python train.py --shared_expert_gate=true --init_std_router=0.00706 --tie_word_embeddings=true
Below are experts of layer 2 (counted from 0) of a mixture-of-experts language model. Rows are named router (the router's row for the expert), down (a neuron's output weights, with its number) and show model dimensions 0-191. Each number is 128 + 24 x the weight over its row's rms, rounded and kept within 0 to 255.
After each expert's rows: a language model's description of what the expert responds to. This comes from a sample of Wikipedia text that the model never trained on.

# expert 43
router [117 107 139  80 154 145 138 126 128 144 135 123  96 147 119 146 136 134  95 140 115 131  89 136 144 145 115 142 122 140  89 138 148  91 162 180 143 141 190 153 112 152 108 138 134 127 149 130 160 119 154 150 155 101 114 155  77 118 132 136 126 101 106 152 147 118  72 128 118  91 199  99 112 149  75 133 140 120 131 174 110 126 118  97 131 131 116 118  94 110 133 163 138 123 106 148 127  91 151 188 136 151 104 163 119 113 156 126 126 150 137 153 112 127 176 168  88 164 107 105 137 122 121 108 137 118 116 125 170 115 124 109 147 146 125 174 153 126 147 141  92  97 146 158 179 145 159 138 187 162 116 148 167 100 130 131 160 122 116 151 168 115 101 179 128 119 138 145 114 129 146 126 144 100 152 131 137 127 166 131 123 132 148 140 143 163 138 139 139 163 107 128]
down0 [135  98 163 121  98 108 134 122 136 141 103  98 212 140 163 149 131 119 144 140 140 136 151  90 120 124 128 124 117 120 140 115 134 115 138 135 142 126 135 104 133 173 139 108 149 125 157 142 110 188  79 137  92 135 134 114 138  97 139 128 129  99 139 126 107 149  88 122 159 122 133 146 165 154  96  96 131 137 111 119 199 126 133 151 134 121  99  79 147 121  78 137 102 122 120 135 131 148 131 125 147 159 145 124  89 103 109 108 107 103 151 149 138 106 148 149 101 160 125 123  95  65 154 106 104 134 124 123  97 171 176 106 157 122 134 141 146 189 155 138 136 142 100 135 122 135 111 103  73 138  90 150 127  94 114 121 112 107 102 108 123 101 145 137 109 153 123 121 141 143 128 163 115 127 136 152 102 134 126 116  82 145 163 121 183 135 136 101 111  67 115 145]
down1 [128 142 103 139 120 148 131 146 156 114 126 173 142 165 143  94 135  98 120 128 146 128 147  87 185 130 121 134 125 109 165 114 114 130 154 124 114  84  95 131 109 160 112 154 130 121 103 116 135 118 155 147 123 148  59 134 116 107 147 114 100 133 104 131 161 135 158 135 161 106 127 121 140 104 102 169 141 147 149 144  69 124 106 112 151  96 129 144 121 140 103 145  98 105 124 150 164 152  94 130 123 171  68 110 105 142 160 108 157  98 172 120 152 171 178 139 125 160 127 137 136  99 109 155 119 161 150 124 154  92 133 122 120 115 103 172 117 144 173 112 104 130 159 134 142 152 129  89 109 113  78 115 152 139 138 112 112 130 176 142 133 163 100 158 102 110 147 154 126 121  56 160 110 138 130 149  97 105 134 128 148 134 113 116 110 169 118 121 133 115 159 131]
It responds to: Opening consonant pieces of words and names, such as K, L, St, Sh, sp, sw, sk, as in sponsor, Switzerland, skin.

# expert 58
router [176  92 102 153 137 109 118  93 183 127 161 123 132 101 130 156 171 136 125 130 127 121 132 142 153 161 142 129 125 117  96 129 143 116  89 140 153 112 142 135 139 106 129 121 105 162 120 119 170 118 139 151 161 151 134 114 102  70 147 140 156 179 147  87 159 168 135 138 116 139 109 138 115  90 140 167 133 157 134 109 112  82 103 134 141 127 125 128 112 110 134 157 136 118 120 174 122 170 108 138 114 136 126 169 133 145 139 133 102 165 132 156 137  99 163 119 144 134 144 116 137 137  90 131 121 137 145 137 144 135 173 142 130 119 162  80 159 214 114 128 131  96 108 130 169 101 146 157  99  86 110 117  99 113 153 125 159 144 133 116 142  91  87 119  96 104  84 133 103 160 139 143 108 111 140 138  68 149  85 147 131 120 135 145 127 151 145 107 105 132  95 115]
down0 [124 151 131  95  75 121 144 153 139  92  93 102 177 169 136 188 109 105 128 114 141  85 152  87 145 152 138 151 137 123 130 124 134 106 182 175 113 143 136 148  87 105  93  95 114  97 125 116 141 170 124 137 132 108 114 131 152 140  67 121 102 122 133 159 142 124 128 124 153 106 143  87 130 118 136 130 130 115 121 109 123 120 119 129 135 118 129 144 143 155 140  95 132 100 142 120  95  95 120  97 115 140 151  95  63 134 164 165 150 129 127 123 134  82 166 153 138  75 113 149 121 155 110 107 133 121 134 148 159 108  96 113 157 127 136 144 123 149  99 132 129 135 131 135 121 128 130 114  98 144 198 164 139 152 116 190 150 167 135 101 151 119 168 149 162 174 144 120  97 121 152 100 131 117 123 116 134 113 157 124 114 106 125 108 160 118 144 105 100  94 105 124]
down1 [123 132 117  93 166 130 125 131 120 118 124 149 135 171 107 101 134 128 153  91 127 102 141  89 116  88 147 136 151 118 147 148 104 112 172  87 123 113 105 151 146 152 113 137 106  83 124 132 138 106 109 140 157 132  98 111  98 169 124  97 162 125 121 126  79 145 178 136 128 126 111  90 169 137 141 147 113 110 158 110  83 165 151 142 120 151 108 148 166 134 107 148  96 146 122 117 145 115 131 118 144 155 130 118 115 123  95 118 151 105 169 107 130 151 159 140 121 103 126 152 102 106 139  73 145  97 150  98 109 113 133 128 150 100 113 101 108 117 135  95 173 115 162 157 105 163 102 116 121 142  80 122 100 153 145 147 116 133  85  98 163 148 140 140 153 140 171 143 140 102 106 131 133 131 170 121 129 131 154  82  56 127 122 122  86  73 128  97 109 135 160 131]
It responds to: Mid-word pieces like 'g', 'v', 'ag', 'st', 'end', 'ind', 'og', 'prov', as in Negev, Zoological, provided, rival.

# expert 59
router [123 137 125 151 168 173 125 107 109 151 170  88 110 141 147 171 149 125  97 131 117 157  88 162 136  98 103 160 154 115 105 126 110 148 153 157 133 147  83 141 110 115 107 127 130 138 115 133 137 141 136  97  94 129 152 175 133  92 125 158 144 136  96 139 140 105 156 178  99 154  76 143 134 147  77 139 143 124  97  92 143 113 152 122 138 121 101 103 122 111 134  98 112 100 151 112 135  93  75  79 127 134 145 163 100 133  70 145 120 173 122 143 143  98 134 117 169 147 110 131  94 124 112 143 131 159 152 117 164 116 149 115 133 116 119 130 136 140 115 133 132 151 157 116 111 109 121 145 118 144 101 112 161 143 107 104 156 114 106 112 153 101 129 134 117 125  86  90  96 159 136 152  80 159 114  96 126 112 157 120 200  97 117 107 131 141 110 139 125 173 107 127]
down0 [148 112 106 149 136 158 158 104 102 142 132 125 108 153 168 155 142 131 129 105 157 153  96 151  86 131 182 115 133  92 126 118  94 129 117 129 125 111 129 103 138  86 117 119 110 119 164 124 143 165 121 124 124 140 139 145  86 123 175 168 112 110 102 123 102 116 131 136  89 145 122 129 134 119  95 137 123 138  92 128 181 127 180 112 125 147 154 127 121 182 152 133  95 142 129  71 142  86 105 126 124 144 153 133 168 132 139 147 132 129 114 127 127 123 118 195 127 179 132 148 145  99 147 135 121 150 113 130 159 110 103 138  99 121 132 104 138 166  93 144 119 150 113 111 125 141 118 124 155 178  80 129 200 169  86  95 135  98  83 132  98 138 138 120  69 143 142 125 107 108 117 123 158 122 115 119 111 147 137 125  75 128 138 126 139 147 155 160 146 127 100 158]
down1 [114 145 116 160 123 145  91 192 176 145 129 134  95 184 159 130 107 115 145 158 136 173 162 130 149 168 175 136 143 128 140 137 131 127 106 131  93 136 110 107 161 129 160 103 114 132 109 146  64 132 148 113 154 144 144  98 112 174 129 151 114 123 151 166 111 126 100 122 158  93 128 149 107 105 159 115 173 167 129 117 160 133  80 125 112 105 153 159 124 153 159 103 148 144  97 143 123 148 102 180 129 106 135 136 138 114 133 137  83 157 179  85 102 112 110 118 109 133 112 118  89 156 130 103 138 100 147  92 110 128 141 117 149 168 159 125 121 141 127 122 138 103 155 108 100 134 146 116 123 154 129 149 160 182 109 118 163 138  99 129  95 128 141 131 106 123 123 143 115 164 136  94 130 125  97 102 138 119 156 140 136 160  84  90 130 151 148 116 127 137 160 124]
It responds to: Piece or inside words (chorale, Porterville, Director) and word-starting pieces like Ch, v, Ar, ab, Bar, Com.

# expert 13
router [151 143 137 116 152 143 128 108 175 114 131 132 111 137 103 126 142 183 147 156  96 135 108 133 138 130 147 137 130 157 124 161  90 125  89 124 138 121 118 133 114 148 146 129 116 146 120 133 139 136 119  99 155 124 107 143  92  91 141 154 111  92  78 130 104 149 128  91 102 160 147 110 125 119 104 155 146 106  79 107 124 150 136 153 100  74  89 118 148 124 182  98 130 130 165 108 148 106 147 110 109  95 151 124  70 121 128 157 160 138 140 109 157 128 157 105 159 100 133 156 165 127 128 178 153 103 146 134 105 128 121  74 127 152 104 143  68  98 152 127 112 140 118 105  98 162 160 151 151 137 140 111  75 121 114 116 138  87 154 151 149 147 104 165 117  81  85 138 138 103 131 127  98 144 157 134 170 116 104 121 120 149 134 136 167 145 146 133 155 126  84 131]
down0 [131 138 171 172 120 128 173 102 118  82 148 109 107 149 163 100 115  75  98 159 128 123 169 140 129 138  98 128 121 163 119 151 148 120 159 107 136 128 117 122 131 154 143 122 155  77 164 146 129 110  97  65 133 117  89 118 100 138 135 134 132 110  81 113 118 139 111 126 143 137 127 101 138 122 111 129 128 141 114 116 144  93 169 161 150 125 136 121 156 107 115  81 131 155 181  99 115 115 142 116 141 139 146 129 145  87 112 104 130 136 102 133 121 126  92 105 132 155 121 161 115 116 140 158 118 171  93 123 148  96 163 114  98 113 135 152 111 114 101 142 134 108 129 166 109 119  64 142 149 131 108 186 129 134 199 105 119  92  99  91 176 139  98 112 114 129 112 156 161 132 128 145 110 112 144 146  98 130 118 124 127  99 153 118 141 132 163 158  81 126 135  97]
down1 [ 95 135 142 104 111 151 111 148 120 147 129 105 189 137  89  95 155 163 137  96 122 171 115 111  88 150 156 107 118 155 151 145 128 131 103  71 100 174  98 113 123 118 117  95 127  76 127 112  92  80 137 139 166 129 139  87 118 106 116 132 172 134 140 123 135 123 129 153 135 118 179  81 125 125 116 119 147 125 156  95 142 155  97 144 132 118 145 155 105 133  78 140 157 121 114 104  89 116 100 127 104  84 103 163 129  77 135 153 117 125 126 127 128 124 127 110 120 127 146 127 159  89 148 108  96 120  97  97 129 143 166 136 147 136 128  94 110 107 127 125  54 102 124 144 108 130 135 114 103 117 127 148 135 119  94 115 119 151  78  99 120 134 103 122 138 138 125 140 118 142  83 147 147 123  65 125 147 111 154 156 148 125  92 129 162 136 115 131 128 148 110  82]
It responds to: Word pieces with the letter b, chiefly capital B starting names and b inside words, such as Nesbitt, lesbian, Bryant, bowling.

# expert 16
router [110 121 138 135 141 136 145 159 178 167 104  88 121  98 149  89 131 130 125 133 114 111 120  85 109 123 119 165 147  75 163 174 120 133 120 151 122 131 137  95 174 122 152 101 134 130 138 178  94 163 120 118 122 159 117 137 136 180 110  79 131 100 124 105 111 126 105 157  94 113 152 152 148 131 119 134 126 109 129 163 176 120 111 159  94 109 139 130 129 182 132 131 128  95 141 158 116 100 136 157  99 123 137 132 127 127 134 150 136 136 100 117  62 144 118 133 140 143  78 180 151  97 111 112 122 119 151 169 165  89 133 126 102 152 151 168 144 111 164 125 134 138 124 148 102  87 129 170 102  97  98 108  84 148  90 140 107 136 132  87 126 107 105 135 150  81 105 135 136 123 162 121 148 148 128 131 112 154 143 116 108 138 140  92 126 120 136 132 130 172 142 104]
down0 [153 149 156 103 114 149 119 131 142 129 164 133 138 144 107 123  88 133 114 194 164 185  78 133 106 143 151 120 118 122 143 102 152 128 132 118 107 112 148 156 121 154  75 117  75 102 112 120 118 124 127 108  91 139 137  96 152 123  80 165 117 146 126 119 147 151 132  84 159 103 121 133 130 173 152  96  74 123 126 105 138 122 124  92  93 129 113 111 114 130 112 109 101 144 151 136 105 128 126  94 127 123 128 117 126 114 111  94 151 154 126 136 143 134 173 141  99 181 147  95 163 138  97 103 146 145 121  62 130 112 147 123 136 105 116  79  73 155 131 121 120 149 107 140 131 146  92 183 133 165 154 128 153 108 142 171 123 150  69 128  90 119 153 126  79 128  93 128 124 131 129 111 101 125  87  94 122 127 126 120 131 132 131 129 108 100 145 126 112 132 144 115]
down1 [121 108 177  95 136  95 158 183 137 158 151 117 111 122 150 123 142 140 133 105 133 109  89 137 149 134 115 143 106 153 159 181 142 139 116 161 120 125 108 112  85 109  69 117 149 155 145 149 176  94 151  91 139 127 154 108 123 157 130 124 141  93 149 136 154 153 107 135 138 150 145 129  95 127 169 177 150 154 130  94  84  88 108 117 171 150 124 111 146 107 128  95 174 116 119  74 134 126 140 126 108 125 131 159 120 184 124 132 143 139  96 148  89 124 139 107 178  91 131 137 110 135 120 143 102 167 113 129 118 152 152  98 140 137 154 119 166 139 138 141 154 156 148 161 128  97 124 135 120 131 135 168 118 127 149 156 140 171 116 106 110 103 143  66 105 112 116 133 144 142 133  98 158 131 160 121 102 134 140 143 111 123 125 161 132 104 120  89  96 139 152 159]
It responds to: Spacing and punctuation tokens in tables and infoboxes just before figures, such as ' | ', ' (', ': ', dashes, and 'Total: '.

# expert 19
router [127 139 140 123 158 162  77 122 119 129  76 164 100 115 145 144 162 143 138 141 118 138 116 159 103 146 139 114 120 108 133 118  98 123 119 143 135 137 118 166 151 139 107 166 128 130 127 121 131 115 105  97 125 130 123  87 171 138 165  77 171 147 132  73 153 129 145  93 148  80 142  98 125 149  91 116 129 124 145 133 105 111  99 141 150 130 144 174 104 135 133 179 147  99 116 163 157 157 118 132 113  93 104 172 140 146 125 113 113  95 144 169 145 135 107 124 168 129 133 151 156 159 108 151 111 145 178 135 138 171 165 131 169 122 126 177 158 126 183 136 152 128 126  93 167  88 124 143 133  96 143 130 114 144 146  86 118 109 134 120 142 147 133 108 102 138 103 112 115 120 152 110 106 152 162  98 106 126 133 173 124 104 121 149 120 164 134 164  80 110 152 117]
down0 [139 148 121 119 102 154 101  97 123 155 156  89 137 103 118 122 150 101 127  84 111 100 139 114  87 102 127 104 118 127 132 169 140 117 121 117 149 128 165 149 149 114 114  95 148 100 145 136 105 147 107 158 161  97 155 173 118 153 128 144 131 128 114 183 137 105 146 127 156 159 151 146 121 180 124 134 143 139 108 100 185 132 144 116 124 104 130 112  96 111 123 137 112 141 152 133 124 123 150 128  90 149 147  78 112 114 126 106 105  59  81 101 142 126 111 122 176 171 140  90  88 138 184 118  84 125 148 157 128 133 103 140 119 108 149 123 102 135  99 129  99 104 147 121 107 121 100  84 131 152 126 141 129 154 163 161 121 119 119 104 115 122 127 130 117 131  97 113 110 127 117 102  85 104 121 176  99 163 111 140  89 163 128 128 103 175 137 176 140 130  94 148]
down1 [116 166 168 110 121  92 139  83 130 151 119 132 119 114 132  78 108  81 173 111 132 107 123 138  98 139 113 127 111 112 132 112 134 151 137  93 156 132 167 142 158 108 127 100 100 109 167 106 112 122 164 160 153 143 132 129 133 119 121 138 128 108 157 148 131 120 149 207 144 111  84 160 119 109 117 128 104 141  93 126 141 114 160 179 121 105 131 117 130 168 105 126 133 105 137 102  85 121 151 156 118 163 131 124 142 169 128 125 135 133 131  93 112 102 148 123 116 145 113 116 110 132  85 135 138 141 115 103  99  83 137 136 120 105  86  60 142 124 136 126 115  79 136 149 138 131 112 133 133 148 109 124 124 148  60 151 119 189 119 163 126  98 122 145 151 128 135  81  88 151 129 128 129 120 134 159  96 100 149 125 111 137 155 126 103 133  84 104 141  86 165 166]
It responds to: Middle word fragments such as al, in, c, p, cont, iss, often after a capital start, as in Galaxy, Wisconsin, determinant, missions.

# expert 8
router [112 150  89 157 116 144 106 101  87 150 135 102 109 157  96  72 158 116 138 136 123 147 145 150 111 105 121 140 139 153 146 122 157 141  80 130 112 152  66 115 137 122 144 125 138  96 133 123 148  74 147 148 111 118 133 116 128  89 194  86 166 115 121  95 125 101 152 143 169  87 129  77 105 130 117 104 148 163 106 103 177 142 130 120 143 132 101 145 167 123 137 106 109 101  92 132 123 113 158 158 106 134 136 113 119 116  85 147 147  78 149 108 135 125 135 103 149 163  75 120 145 148 130 131 133 113  97  96 126 132 115 124  84 146 117 129 161 114 119 143 123 149 131 125 149 141 138 134 136 113 140 127 122 133 136 133  58 121 123 130 131  64 109  65 101 117 159 146 123 149 114  88  99 136 127 113 135 120 130 134  96 104  91 126 112  95 156 134 153 126 144 114]
down0 [126 164 123 119 139 107 146 132 121 154 109  90 103 105 141 134 137 170 106 134  98 113 116 124 134 142 145 162 148 153 131 135 122 139 153 106 107 145 115 137 132 110 111 136 133 142 177 142 146 127 128 122 154 128 160 106 128 146 127 111 128 103 127 163 126 111 132 161  96 125  99 104 163 141 143 139 139 111 136 151 177 120 149 109 131 111 150 173 111 100  88 135 150 161 117 134  86 126 135 119 141  87 125 159 152 117 179 104 113 106 163 100 151 144 153 132 137  81 129 101  93 114 102 110 112 147 119 121  87 135 122 145 167 125 158 152  84 104 153 112 170 154 195 141 123 158 164 151 145 118 114 122 154 181 171 179 142 115 160 117 118 110 149 124 116  88  89 142 152  86  91 124 147 151 145 167  98 128 114  97  71 152 114 109  90  84 131 142  98 156 112 128]
down1 [136 105 134 109 110 127  88 125 133 118 145 165 107 157 120 109 132 104 137 123 149 101 149 125 116 148 162 147 116 202  98 109 129 128 103  90 132 111  80 126 193 137 181 111 117 105 147 144 108 102 152  92 135 132 139 151 119 122 143 111 136 110 166 131 139 103 100 132 140 106 117 121 131 130 123  99 183 117 147 109 115 177 126  69 175 100  92 101 108 132 113 168  97 165 124 107 113 141 117 136  80 168  93 168 124 106 157 161 122 119 129 133  84 132 111  80 119 114 128 132 124 122 136 148 123  88  89  84  97 107 109 150  99 139 119 116 159 140 173 127 140 115 159 145 139 126 169 155 154  89 127 151 134 179 170 124 128  75 156 142 122 106 126 118 106 141 157 133 120 137 138  95 136 144 149 118 143 134 120 104 100 118 153 128 138 134 147 155 122 125 148 130]
It responds to: Mid- or end-of-word pieces like a, as, is, us, un, ass, often in names, Latin species terms and plurals, e.g. fust-as, Camp-us, anim-als.

# expert 30
router [106 112 127 103 167 147  97 107 155 104 171  99 136 115 141  81 145 161 152 123 161  90 143 138 123 112 106 168  85 144 121 131 144 144  82 132 131 126 121  98 100 114 131 119 129  95  90 110  92 145 136 104 136 161 142 120 143 130 157 115 124 112 115 137 147  92 126 123 155 135 141 139  62 144  86 103 126 139 132 141 120 147 115 130 138 118 148 137 121 135 109 100  96 107  96 118 111 139 113  94 153 119 107 105 128 161 124 122 127  72 159 111 133 147  90 121 129 116  97 163 112 127 154 135 153  99 103 109 124 138 100 145 129 143 169 115 112 106  80 113 140 161 144 131  91 145 147  94 116 121 129 168 108 139 117 130  79 147 146 124 156 132 164  98 119 134 178 168  99 109 133  66 126 103 161 108 124 135  73 152  88  83 159 135 162 129  93 113  71 127 135 120]
down0 [140  76 154 157 124 126 142 116 120 130 116  96 137  96 129 120 121 130 175 161 121  93 173 126 138 146  60 155 109 165  71  94  88 154 137 133 133 129 132 112 164 158 119 124 135 142  93 111 153 143 127 102 123 121 137 172 110 106 104 104 109 118 165 127 166 139 107  62 139 168 145 132  98 132 103 136 142 126 162 168 134 149 105 106 135 111 131 155 179 118 109 138 112 155 136 142 165 138 119 134 159 114 112 151 157 114 104 155 128 103 114  84 106 141  86 118 122 135 143 175 144 116 151 152 109 116  66 137 100 115 128 157 159 105 159 104 103 112 158 122 146 131 130 120 122 150 149 130 140 141 158 117 157 120 145 136  74 131 172 142  87 148 149  99 130 102 133 160 158 141  95 130 123 134 139 122 113 181 131 133 153 123 167 121 152  99 145 136 100 139 128 119]
down1 [140 116 172  84 167 140 140 141 156 161 164 155 131 142 109 166 153 121 157 143  88  58 135 117 145  87 105 159 136 129 138 150 139 128 139 141 123 101 133 163 124 112 172 102 117 186 151 109  94 106 106 156 133 157  85 155 153  97 128 121 114 127  96 140 128  95 120  86 129 106 132 138 140 100 124 124 144 119  84 137 133 117 107 100 116 111 130  97  92 128 129 125 151 145 108 127 119 158 142 133 123 113 118 130 166 146 138  86 139 120 109 110 119  95 150 109 103 143 140 129 140 115 165  94  94 116 145  98  80  97 135 138 134 132 128 129 116 167 118 129 141 155 120 130  99 126 111 167 106  98 113 151 112 134 118 202 116 110 106 152 156 123 143 106 197 137 118 122 132 134  71 135 127  83 172 144 131 119 112 131 103 128 133 122 191 131 114 108 177 145 141 124]
It responds to: Endings of country, region and personal names, such as Argent-ina, Pan-ama, Siunt-io, Ser-ena, plus whole names like United States and Wales.

# expert 7
router [115 128 115  97 120 101 121  96 103 118 133  76 132  99 110 111  90 115 106 149 133  90 118 167 129 136 144 124  94 108 102 160 154 142 128  88  95  99 106  89 105 121 148 130 150 165 161 134 134 127 114 105 142  87 119 174 164 135 104 165 128 150 170  99 117  96 111 143 148 148  87 118 135 117 145 165 115 164 119 123  93 155 172 113 153 155 148  84 145 159 121 125 124 140  91 112 114 114 150 117 117 122 135 103 155 141 118 136 139 141 136 142 130 146 122  93 102 162 133 126  87 175 118 120 130 166 116 178 112 150  93 177 105 140 145 146 163 124 162 152 135 141 129 106 135 171 110 100 171 166 164 125 116 115 138 131 145 141 127 131 128 160 175 135  87 133 129 102 138  95 121 146  78 125 148 156  90 147 116 116  90 106 120 128 132  74 131 141 144 112 163 153]
down0 [142 112 116 129 119 127 116 160 187 135 129 167 139 115  84 134 118 119 136 159 145  93 103 143 119 107 125 111 102 133 140 115 116 106 122 152 122 128 156 122 126 148 161 100  89 103 174 103 109 107  66 129 102  95 103 120 157 124  97 146 116 163 132 100 170 100 164 123 123 165  97 141 146 143 167 100 123 142 104 117  99 123 142 153 109 133  92 149  80 142 169 178 179 119 168 139 137  89 174 124 131 129 128 130 131 136 140 149 116 121 175 134 101 177 110 125 131 101 143 129 134 123 119 116 105 133 120 156 156 126  99 132 125 161 117 109 125 119 169 158 166 117 111 126 153  96 116 110 113 156  99 130  99 105 184 144  86 154 146 105  79 116  89 174 142 109 150 127 110 151  93 136 126 162 154 112 124 123 143 135 134 133 147 115 143 105 120 179 165 124 156 125]
down1 [140 102 130 146 177 153 146  72 133 149 115 162 144 123 141 115 175 166 126 134 101 122  97 128 116 148 121  90 132  90 113 150 153 135 129 116 119 127 157 151 140 131 173 104 172 126 118 137 122 133 145 115 113  79 148 110 140 138 148 109 103 136 146 163  94 108 180  93 130 142 114 132 105 108 139 153 162 115 127 150  95  73 119 115 140 149 129  79  96 160  99  84 132  89 156 115 108 123 120 124 143  88 142  72  99  98 165 149 146 146 119 156 175 105 138 100 120 126 113 132 108 114 135 139  81 128 123 155 109  97  97 160 113 114 143 120 115 124  70  97 161 135 125 113  79 137  99 130 130 132 125 120 154 162 157 141 116 122 109 122 139 156 155 161 110  99  91 109 142 132 148 132  82 108 127 126 141 127 156 126  94 160  85 122 133 141 147 124 138 150  98 168]
It responds to: Single capital letters inside all-caps codes and abbreviations in tables and lists, such as WI, SIAM, PIM, CIV, HO3S.

# expert 57
router [213 183  95 126 140 121 149 142  72 123 143  97 102 127 115 134  95 154 162 114 142 156 126 150 109 180 127 132 131 137 168 126 113 166 136 142 127 127 136 130 105  81 148 132 115 184 131 120 146 158 121 162 122 137 134 109 109  93  71 105 123  99 122 110 153 122 111 137  66 142 158 122 170  97 114 159 137 138 152  96  94 114 126 177 123 153 102  99 148 112 153 135 126  90 147 105 112 120  88 121  97 105 104 124 151 128 122 116 146 100  89 132 162 121 143 142 143 119 147 139 115 112 173 112 110 127 137 116 111 105 111 142 139 116 121 121 135 166 154 138  93 135 169 128 100 129 169 141 107 125 108 104 135 140 140 154 158 110 128 143 113 133 153 116 108 148 109 147  79  99 108 149 145 119 151 157 140 177 111 137 110 149 143 162 100 100 114 150 173 126 140 134]
down0 [134 114  98 176 172 116 121 146 159 135  97 103  68 126 110 131 124 158 129 106 145 149 121 123 130 125 149 119 102 137 154 138 139 140 112 129 140 148 109 117 154 156 133 112 114 137 201 140 137 228 141 124 118 126 101 127 147 106 130 154 163 136 108 136 133 113 156 104 107 118  87 124 105 104 147 103 113 138 132 159 138  99 101 134 127  90 138 118 140 156  95 141  93 122 148 131 109 104 107 136 141 138 118 147 158 183 136 167 122  82 142 120 149 110 121 153 122  98 107 151 128  76 139  82  93 129 132 126 135 109 125 121 121 144 136 133 113 106 150 118 114  87 104 153 156 115 120  85 116 126 157 123 183 131 141 171 120 174 160 142 102 152 141 115 156  88 103 179 170 126 119 111 101 113 138 107 150 134 118  85 148 133 112 148 106 157 119 136 139 172 103 144]
down1 [ 95 137 140 165 127 113 149 108  89  79 121 135 110  82 154 130 110 116 140 131 123 143  72 158 109 132 134 143 140 141 141 136 136 166 174 119 123 118 122  79 163 115 152 140 124  89 194 114 161 139 138 100 148 132 166 148 126 133 110  96 130 111 158 127 114 129 153 127 124 114 166 122 201 129 125 131 152 162  96 127 104 123 119 120 134 127 145 121 135 152 118 134 123 131  72 148  98 146 151 137 160 153  91 114  93 140  71 113 124 123 102  93 145  94 143 109 116 156 129 129 122 159 125 130 123 102 169 149 112 115 136 137 134 141 134 146 123 126 120 119 110 110  89  82 162  96 181 137  80 161 143 136 117 168 113 118 107 133 166 141 122 118 128 134  99 150 107 103 128 106 126 176  99 132  91  84 154 122 152 136  86 107 191 129 114 111 113 116 145 110 129 106]
It responds to: Month names in dates, often after "on" or a day number or inside tables, e.g. March, 23 April, plus the fragments tt and ft.

# expert 26
router [148 128 150 118 102  93 149 136  98 132 140 128  89 101 114 166 122 122 126 139 112 104  96  92 158 122 146 157 148 148  96 132 158 157  97 126 111 134 141 110 139 117 148 151 138 119 112 132 147 126  83 149 120 142 176  89 128 102 147 144 107 118 172 152 103 154 110 119 138 153 142 165 112 149 165 160 127 103 156 116 118 101 109 118 135 118  69 114 169 175 160 134  91 107 109 148 109 116  92 145 175  85 168 128  98 125 122 128 107 157 111 127 158 126 150  50 142 173 163 120 126 108 124 140 140 154 113 134 136  99 119 148 156 117 133 131 126 130 155 129 117 126 125 126 168 110 110 152 153 129 112  97 127 104 102 137 139 180 152 167 113 155 100 135 152 183 149 168  99 108 112 133 134 111 156 151  84 160 142 126 105 158 128 121 179 142 114 105 125 102 134 157]
down0 [115 145 108 120 113 110 126 115 157 115 114 157 155 113 108 155 155 114 139 149 137 137 104 126 102 122 110 140 168 147 145 118 117 187 147 146 152 120 142 136 142  73 113  90 175 128 145 134 143 143 102 158 126 140 131 107 119 120 124 138 148 105 117 124 153 147 134 125 129  77 159  91 163 161 123 110 118 116 115 142 134 152 112  98 153 121 154 122 126 171 123 142 108  94 122 118 122 146  92  81 115 117 115 134 112 171 141 139 182 157 188 117  82 135 136 136 128  68 131 137 154 159  90 108 174 132 102 124 154 108 172 109 134 150 127 156 115 140 132  60 125 161 171 140 169 116 104 116 143 147 112 119 116  95 176 134 129 124 115 149 103 112 134 152 107 151 130 118 134 138  86  89 139 140 117 172 118 105 142 123  63  87 136 143  95 140 102 111 133  96 157 143]
down1 [108  86 165  89 136  77 139 132 120 158 124 161 138 110 143 131 180 147 174 177  79 156 101 154 108  89  90 139 114  94  91 127 154 101 119 160 168 106 106  92 129 133 145 131 129 180 115 135  93 135  76 123  98 135 137 150 107 101 139 131 131 111  95 115 174 114 158  90 164 136 104 111 141 126 158 116 126 109  97 104  72 145 139 128 153 121 155 116 106 105 109 101 113 111 101 130 113 128 124 143 141 108 125  90 148 124 166 125 132 109 156 113 134 136 122 152 111 143 134 150 186 132 117 141 107 107 109  89 122 117 103 105 147 123 103 171 130 114 122 126 129 155 137 105  79 131 105 113 118 151 110 137 158 125 144 131 140 160 108 145 123  86 122 110 117 125 177 135 132 154 147 126  91 102 154 103 172 102  83 134 148 126 124 124 124 152 131 107 109 159 147 161]
It responds to: Word-initial R, F, W or w, often after line breaks, headings or table bars, e.g. Wins, Winner, Rani, wide receiver.

# expert 34
router [108 137 114 111 133 124 107 143  53  90 141 119 108 155 137 140 129 117 124 102 157  97 139 111 146 130 175 110 141 158 117 162 146 101 135 134 112 154 131 122 121 158 168 120 162 149 148 122 107 123 157 132 176 122 123 111 144 141 116 131  83 157 132 133 131 112 123  97 107 186 148  98 143  91 101 112 125 107 154 160 139 153 141 140 141 127 159 127 122 132 123 134  84 159 118 102  88 107  88 115  94 110 124 128 164 132 128 133 108 136 116 139 167 176 114 179 121 168 100  97 114 111 114 113 100 158 120 119 116 106 126 167 148 140 155 160 138 181 132 120 116 102 175 130 133 159 148 120 132  95  86 189 112 170 117 150 139 138 147 147  87  94  95 142 103 137 136  86 128 110 130 127 110 101 166 142 119  91 147 140 127 141  82 151 148  94 116 117 160 136 119 164]
down0 [159 153 105 106 132 121 118 122 123 148 112 116 116 140 167 112 133 147 146 155 138 116 120 145 146 107 140 102 154 108 173 149 141 156 118 100 110 133  94  76 140 126 152 107 140  63 133 121 159 158 164 130 140 155 104 148 162 106 174 159 116 124  85 106 156 153  97 103 127 107 158 125 147 161 127 160 116 140  97 155 126 178 138 107 149 123  69  93 114 125 108  93  85 118 112 121 118 107 133 115 154 174 159 129 116 108 151  98 114 155 140 103 100 142 125  92 128 122 123 167 138 138 144 120 142 153 134 141 106 125 116 108 106 116 133 104  69  99 156 140 152 176 124 105 146 159 139 127 167 177 112 113 114 152  93 139 104 104 129 114 165 129 149 172 130 173 115 131 116 112 121 132 108  75 103  87 123  95  83 106 116 130 139 126 106  94 113 143 152 115 131 140]
down1 [108  99  95  80 160 100 158 152  76 158 120 153 133 112  93  95 149 114 129 166 121 106 101 128 139 118 120  48 141  90 110  99 101 174 115  86 168 166 107 124 163 118 112 147  97 156 114 158 154 149 133 149 164 124 122  88 105  80 124 133 102 149 135 143 116 123 126 116 160 133  94 115 152 122  93 145 138 145  72 116 123 190 131 133 129 123 130 172 101 138 125 113 163  92 126 151 163 154 130 127 127 141 111 104  96 186 155  94 161 115 134  96 124  90 165 110 140 134 122 142 111 114 157 111 120 149  89 132 123 105 101 126 113 117 133 140 138 102 116 140 152 106  97 112 133 153  99 147  91 116 114 114 134 123 158 134  94 127 122 142 124 102  84 105 133 114 103 102 123 141 140 102 109 112 144 134 139 158 134 105 154 123 125 110 101 138 134 152 138 141 167 130]
It responds to: Letters z, j, J, Y, q and accented-byte pieces in Polish, Slavic and other foreign names, e.g. Szymura, Andreozzi, Suzuki.